Below are experts of layer 4 (counted from 0) of a mixture-of-experts language model. Rows are named router (the router's row for the expert), gate (a neuron's input weights, with its number), up (a neuron's input weights, with its number), down (a neuron's output weights, with its number) and show model dimensions 160-319. Each number is 500 + 40 x the weight over its row's rms, rounded and kept within 0 to 999. Numbers have three digits each.
After each expert's rows: "gets" lists some tokens that make up at least twice as much of what it gets as of all text. This comes from a sample of Wikipedia text that the model never trained on. Tokens count by the router's weight.

# expert 15
router:465569517442491461553496542528436554502460538444466445437509498501502462514544422492488517521476557467550457486534458515465442497432515484532448479490554522504496529497536497444455475546495465514458562472437532549469516557543556523522464472473471530522522456487440546480504460482558438560528538452448509522537472526524458464531561480532517447490522502461557514456463538534486483448552457526505513459493489498531569550585492484531545538540510475442516529434517566530439526518534471
gate0:539458506519542419528530498610484536493544464431538489506479436511447537482527545508519488508518604453480486525488492485476488420474453507528332478522551475471464522560509492570504493524473542452451508546467567514480542479556492476494496552567483553443459494531409406490476529474559523570517487523428435456587533527439432566512473527502491499491490483451463507464528490524489505488512388481487453393482517546506543462472527475507569454500450549518443481500532535436457539503529486
up0:421530500509508502490503468499407548532439488467526489530530500504506469535500512506464498500547536492530452411489525510489491398549482501515568517440571469464423589528506475429480537467584527558503542502520405501553524428483472532506496441452477479502514494563543525554406462489421429487487471480555486525455484502533552504487502467485423551515515497538504421554572513525521545477493479534511493453500539461464483453531527471561463484458496496537501426533461482499463521520445622
down0:545520491511464496443453481482472479487500546505436521528480497504510525506506488526518546500391449478545542502579482488492533624517537407465473592522508500558473457482511484460527517524434600374522427473444547477507485565544524488498503548593513485548536447534546523476524538421479527485525495478486473497489531535507432452475466489558444446487491507493488512468437474497460451535469534489438462468507497508520515558527485470448450504566510461518526500512524538498489566563569497
gets: ".", ",", "0", "2", "1", ":"

# expert 2
router:461565499458500464529484526528437548495489534452456441433534490517530442513550428488478530515486571476562483491522453476504444503472540476551448463470551518494503526507545494439444441524503476506450558457431509547460522538531552517492460461482476528519497471488433568464499464503542424546525534435451522527537486538530467458513542485543513418500532494479560495437460525530479497449555472531494508449517506497526545561575495504529546522544522472451506535448512567534463515523513478
gate0:456539499488513545483504524469424518550483545511512492530536464491529470523530477464460611533452484499481548566505461529492463496497540511407502462428508497559483506472487544524415548570493525493463585518492451555501500492513527483498526462498496510502502475483476550510529394519537564449504508539440478546485520503567480442579499479509504428484494503444531421471528558521467470497571523584464556537446402521514418447553486528535516524511511480460496478402505514506540540513487481
up0:556447567494463467479477519561548442502511553483492483553517500529517551489471531506520467504510557469536515445471511478484478480544525488464562465479468539479501477503471556469523484400486487540525483520494533485505527438532516501493565489498471452525518517487436543565534419430528478465566499476516569351612567455522479533524497582491464391521405531481529542547557498478489559529456509503522487527533493503502560484498536493525498542498535462546491508492543556444436491533456549
down0:475491550445510518439499510518525520521463501447575531529517501490499573385447467456539553495490526529417512501521549490488432504482487421546526431474583565497433495476460522516526460530463545486533531552451437518523511435484518534484589483488468461473471503457438537562432483444482490440483474489470488452579548520485493480561507430546478490468462478528484508532477543595434509488528548585545574515412468449541481495551514500473464590565509499435493446435464523487457512500464533
gets: "0", ")", "9", "4", "3", "ing"

# expert 14
router:459567505446489461527483550537424549498479512465473433436523501499525443511560439492501514516478557468576477478541450492513446520470535488535452466472572514506499511501552489430451473540516481516436554458417508538464519542541551523487467457468490529505491466492452553477486457498529458546508547462445506532551507544550458439510553508552522419509527502476556516448465547551490490449549473552507513464517496491530549561556494501541551517512509472455504534440524563529478517521516468
gate0:502495483564555478472534582492470498498482480514441455500470558506413541504499473516458542544522536444474462510489433528535491493515517539556511498435530543490463478447580538451510471470479516552497509536509480563455462474478532502454471452452462517551458508437478482441546548537462477567437517475480520493497515505528434490499478487487522414540544457438469431422512514472524462500527442500519467452576463475486516532454587480501533507501489524472469453457473515450479524498435448
up0:539489479488514436504531459472486458484555493482511475517465471513515565522539483437378441480504503531483478514483456429456454521563405434520510513475527429462570458410477540565456508453521496524544395478444461488556510560412493543473477517510456489556477481512550440469593501546441505511557484555498485510580491477463500453528543533498568461510502525445533523552536511551545483492524512571526450533544430491473463522442499413601478521541498582452599531485634505490509529493443465
down0:600441474510497464539491461484491526556491510491486549507577458471587526452479487505443566556469523501466507469493456497462555532482454549472534404458384426572552494475463487526456503486498587493459535574516468533447528533537544505491559509534421527421524453493550475444492558480514481417531479441467459517526460527489512502483470449465463478526456485410546501540527426553560540495509478520490524444450537465462523444508451504559467474489477524544543503522602548530489555497537483
gets: " ", " |", ",", ")", "7", "s"

# expert 13
router:461581502461515467514491580525427545502453525457494425452530510499523438509522454512497515525460568483533485477528470486497447508479525470542420487486595522496485510508520489395485463551509475512464537456458510554459515553532545517473444448496481542532504432513450565485484451473552462535498546457432526507545495518505460453507537511556525452499542487459579522455492513530495531443532488536482516455514466477540563538584487509507559514534532462434532548440511567529465527527513471
gate0:521596479466553478461531516505415561506570516452489480423521571489449466489499500420501593506552541501552515473522501513514471485474557435456450476496476523441505472496561540547460466493481583470482491474521495502471482544520548503521496521458430493497562510545501476460536488478512502515489507441488533612563591415491427480474499601480458456466506509465510492444473559484508508447530488540530511510521464453494494454563504460482457499534464492455518559501478517514433527483553456
up0:457470536526490488531476531489545422505521517494496490458460395475466470548544565485578567556554519437473553478479400554508463467447526485455481424499537570509580499504521518494497499520455477483521581509568523460527453452471472478508562544517415494518494520520464507538557574596557485497493482531407522462509486488475540479558481550482516487525426576596516437506520471466531513509563529471504455471490514435521550501482457571574460498523475541520504467539457504514481474453474474
down0:464403519505479524534461478471610481471449514533504488509424458490546459541546515543510545543495509540455555493449483495534492465483455500478497430495524514473564519528553628429484466517482443534479503472572489457537434434471464481493555510542518511509469517546482498494555552573532424501531430512400453411496470522424519451571451526516493534565503523570512504458512476494532537498491505404507549569472480471527490425496503492531480552540542490510434522596498482503458398477492506
gets: " ", "1", "2", "a", "|", "5"

# expert 7
router:499546481452480470502540588468497495551445489446508459457491585524536470520538443474535473477503525434472555566553479450490485541517511473541420465541494568479472507526561469510501446516514517525498486429452509525450508543540549490507464457491481557517595499464448548412489510502572497508493528461458517543551541522570475528505559526563541462477527438471521467417477604571480508441505477518500503475525531528577501541518506477533539546488467458438524575443509555542533564483551484
gate0:603514502464512472582508501499467507536464500529543515496524527496507474513453438478494530485527520439537485438483519481467520462486543477631408510461506435544490430514621496507493454476566453479520471417429495518585556470529534495516507439545559501477564482505500516439499455492520520488477459472550513565538509595477510448546548526593447511454461466419435486485497546595533584445482464450514521500541550533472526484546549516518482540505533464478467497458520519472514487515556499
up0:443486485511485542576521523464523466504481510484545519510492534538508528555484506496523540535524504437561544535486464518466449439507490511505460516419485511555486431499487501501502448540469523502518499502511498503536526506494446448496519508526603507449571531494542549429471493568511540530444535493558460511450483539501508547522500590477460504461463549387466516465499491488504483485440492443574464499439475448502478487476563496598524452491540438491567487510427528535511550534532528
down0:430507555540421441420526516387487505522485548452514555446537477442568516518562466568507542532489458453519502530448553492514467513535500513468568463470511551446482492522457510491515429509485582498553541536544549546528486531439544440489522552520561612556427551469612556473570540530489549471494460476465533518484474461517511482530481568521464475485459507541440440548484562436513467478468497475534482526508505455516512529479539510476533523531446549528509475466442527528487514508506495
gets: "0", "\n", "9", "1", "2", "8"

# expert 8
router:458519440418485494506481499484457530513443444405561444465476481543567398526506437534523412507504581432529547484511427476491490478465516491543372451462476529504441441532546481532491540493486471475435470463463528476473498531560626528474459530459504573508528597444485501496478544534489479541466472461479549500514495456488537508495553446548525453502543502483525537456472581513470507434542500512554515494558555538491537544590489508543492566472511499445526599518550571543489442518576466
gate0:509498497532495533519494481429447487468528532488562500487519511445537521571479573466473467502500546532441467552486453544477449531495515511511504520492479496465425548477497486551551503484427481500496444528539530488488498483556481541537483522407481399519476498489456545443539491556532478470476459497448581516517477563501562519497463497522504433579549502454469485513475532503533471455536538521437507575468504548454479446491520447493487514554478509478450487495482492459505559585528436
up0:489563571498568479462522485510554517557433549484469460523508556510525546502499506452503487472422520485466501533499553507525467465553472497482495504502516554569470473503537532500508505400449399542533512475565430456420395519398515518459497530499518554537499481468494507515466476499525465508461441497502504548533503534560457522483517476495570482517498480469533456473538471535483538508467421491540482452521521402513471438421514517518484494428484581402555385431515539437555518482502469
down0:489439491494478453518522494400539517447571473465517467536589533487469533540484580456405521496519483484496454464445480527512613504461486379477516548513554419504461570463451476403492474488488467483484473505473472463513508486521531521502469487474514512556524463496495466488521481531485473493498523486534548440455451503499546517546470538490460439479529549489447485523487516550563530571507525541465528523526504578463522525551508397548466537506522462513405531492457495422489478527520524
gets: "\n", "==", "===", ":", " =", " =="

# expert 11
router:458556507443484469526485544547425553492458529442469430417523503496516446518548432489490517534489559457549499480537437496507457481451517499550451479476563515506472531496551496435437451523480474494451550466426504545471498551543566511499462469472472546515501471497449558483498475487561447540515553457437507528538481518531453447526544503546498451506509501488563509464455527554488499451545472537516519458510502484520548540580491508526527520541496474454496538456523571530471540511518486
gate0:548464519474484441477456509541458498524459502476545461510515514516466526477528513532484602505507485408465442500524511494502534501448475559500495477554560494518471502524560460486426483463460532595526502555470488472527460495480468469506511467508511497504453486498502512510383482503524544405465547486511518461570485532491439480592520492520448526452431532545570493460503483494491580473472552538504498451557529467458508614546495498581533418478506501537513491566468464472526464501519539
up0:535488516510525501530579497498481557522505469500542519488547456531574436491472506433466491491445473521537449478512483503391514500490494493458515578533535423537470484483435463563492493517516481404493480528531469532499545492552541474529519540444518526501526494545441519432462492510495439571475488421501502486462445536525572456486458474504505590453502453475527567497497507462425448431522490512435525541455491571554491466499493423499578574482530555489484537525486482494488541509493449
down0:509615525467477560506480491500536512462486515474523505521500499501469511490554509409494498504545545460482547522464441460552510470456487563476513487486509487458549431546408509467484542485530524576521473544497543448523527618549508580502457503521518512483546510491528476544494491487522480517510503535473450450483520508555579572480524497514441473532477507477458527513587512469444524566506483556470502492514564530528492505511459514491415514487436452455520464496449497557423420478544509
gets: "s", "-", "9", "in", "ed", "ers"

# expert 1
router:447572528455484476528483546528428551501463532442469419439522492506517453523553441476500520533460546471568485491537456484514447512461536475566450453488574518494496522483566505427461467547483463506445541463426496539470519538533543521490445456486467551524491463501436546478495457483543442547506549448462525536540495521540450441517536499550505429515527505464566497444461546530479502436558465528501512452504500497525568557571491499529542529528509473446530530446520572516467513506533461
gate0:581528493530462446546544532507523553546495506423488518465577507493502527499529453515478450469505536475481484487482520503550472506478547515428417485491482524503474530410502499539466574487488465435457495454525481471493596538469582519419463497451527585512566493477486516512473538574483511527583539403472476485436538517462463516513590518523522498484528560493555476492493546544485479458593528496477549494489484466494575549482518426512467495539558493516559575517472480491501424487421482
up0:460467531540489457529525526522528498505589437509503551514523541536389512468453489512449548507518529411434522540461479528452517506443506508479548367471461508499460513483458542464489533465445542471579488504510551504556481599532511556543523557502414493461459582462443504423553530466507466442494507480502519573533546516486473586579532518500564612460555488482553472513519447497532469478491502502536509590448539486493454480504443548543538487458508494486421466547521461487570483460491496
down0:470448498534513496496547486535521509505569466528556525477485500557417485483460537463463559462483519414515481532488486545423504528519441511485555461447506446460463464471444507485459524465529542461555512511508462511518473520495472548512511541608458462511480505473475515460513528471571442467460449484587443556490554515527460551534470550387562504490513474532507460530519473478557456483441498536533524578485516543487460447443463548501580528467471540459383466541537484489518519523475465
gets: " ", "2", "\n", "3", "6", " and"

# expert 4
router:469570538471513435553530441533515572530412532484439439436537570517526478487561445505542528495427530463502509435482451532523485497488516526492448457479484552560472531498542518513531440544506534488552462486429465501468495559549518502519429442498477572529550451480409534461465532492528446516488473472497500520512432549546497512554504460569537425538543523491510501484544477536499500414485488546455494525486562524526534524515491469515466534485503501428518534485566563534495567476533519
gate19:573489468489530547462516461494521559617461414502467481471495551547526460468559515510509521516460536515506461426489512491494503404435463458508468461495486569505519551570502506474524515540398543440504505432472527486515413444490521487528533512491494491415534420543502512439519517479516442497506483435462479584560456492566494533457530591445492487505583575480486475507479529500496479455519479534545526447532520490497417508481500551531493520484483506417440459468508552483491523539463483
up19:514532559542449462463484501467500442500506605460474464464452447519501455456514431514460449488491478491556519563555537436533435542544568506537532529518490455515481433452557467495511422503508453529458521550505492549424591588534511542461448469519444509553446444538470455546536466534482552518557581543508503532415504559374518478554431474512517509492518475486527587528501497451457511451522537536579462521533542443504567456542495464471547443528537517498517490469530485508513449510491546
down19:536494503523533517461475490499456530545442525482487446471448531478518507511497404474436475510501498541507564495528436530503525492509479560539536546517462475508583510472525546456548589529469420443495502499479528551420424509547481511504520560446561443466517409583476520506543454510483543509478519501418504555423468514457481517462498498418547577507550562486478540545462545524499477514640467552427416484471532453502458491533531532497492486540452439502499532488574507562489512548513535
gets: "9", "0", "2", "1", "8", "3"

# expert 0
router:465573500453475456524478538546420538485464531455471425445532499501513457518562433498482518524474565458547479493535447493503449513446520466551443468472560506511484522494546500434452474539492453518435557477436488529475520543546560533501458464479483533505483478491434549481498475496542456563521552441446512525520473522556464464518564501557517444501528506478562519449471532537492498430545470520517512447501502480524547541583505486540553520508511472444523546441520563540453526526520481
gate0:502575467474458491586467499442436479509497484414481467543459561502510428494556477480499496540508549504522534465463465539493514494529546442515425519509446524576498510521558507414520425433430551489435525487466569547463480541502551522541473471490452511544494534526491489519554530551571434566489498445487545506511476515521471471462526537565474467463518507450529388503438468552516586516516500463544528489463505474525547499562438477524488506522486465497555531451483563543565589466464539
up0:495443542535508562507480475527536480507527504475457481572463386476457498511515508464454557507516516548538489558496544579472511540516424570451517442511511524448490450466519448439467506529522461430478463503520441492529543539590446438578480430510504587517465526456468462539521507531439544444523526548488538526490394527481457511519482388506544536549490461492570480515473535516481472518435494548509568505502526456541442521491561483528494510487515533556435507479558472541453503517572457
down0:438479505545553565498469460517510500511476534522426493607471498503450462523474445497471560525554516564546459571479502633455514518521453514484500472497556504455453502503505467450468460515427459475449525534534496508504486549563467448549538456505488490523430508530487415525553503570451532434492506481475585608488426546511495513473490440487531503523433461496506457510443462445473448483379504526476574517472496446527517511525430471469510462457494506521475542475545509546487512505568455
gets: " |", "a", "5", "4", "6", "y"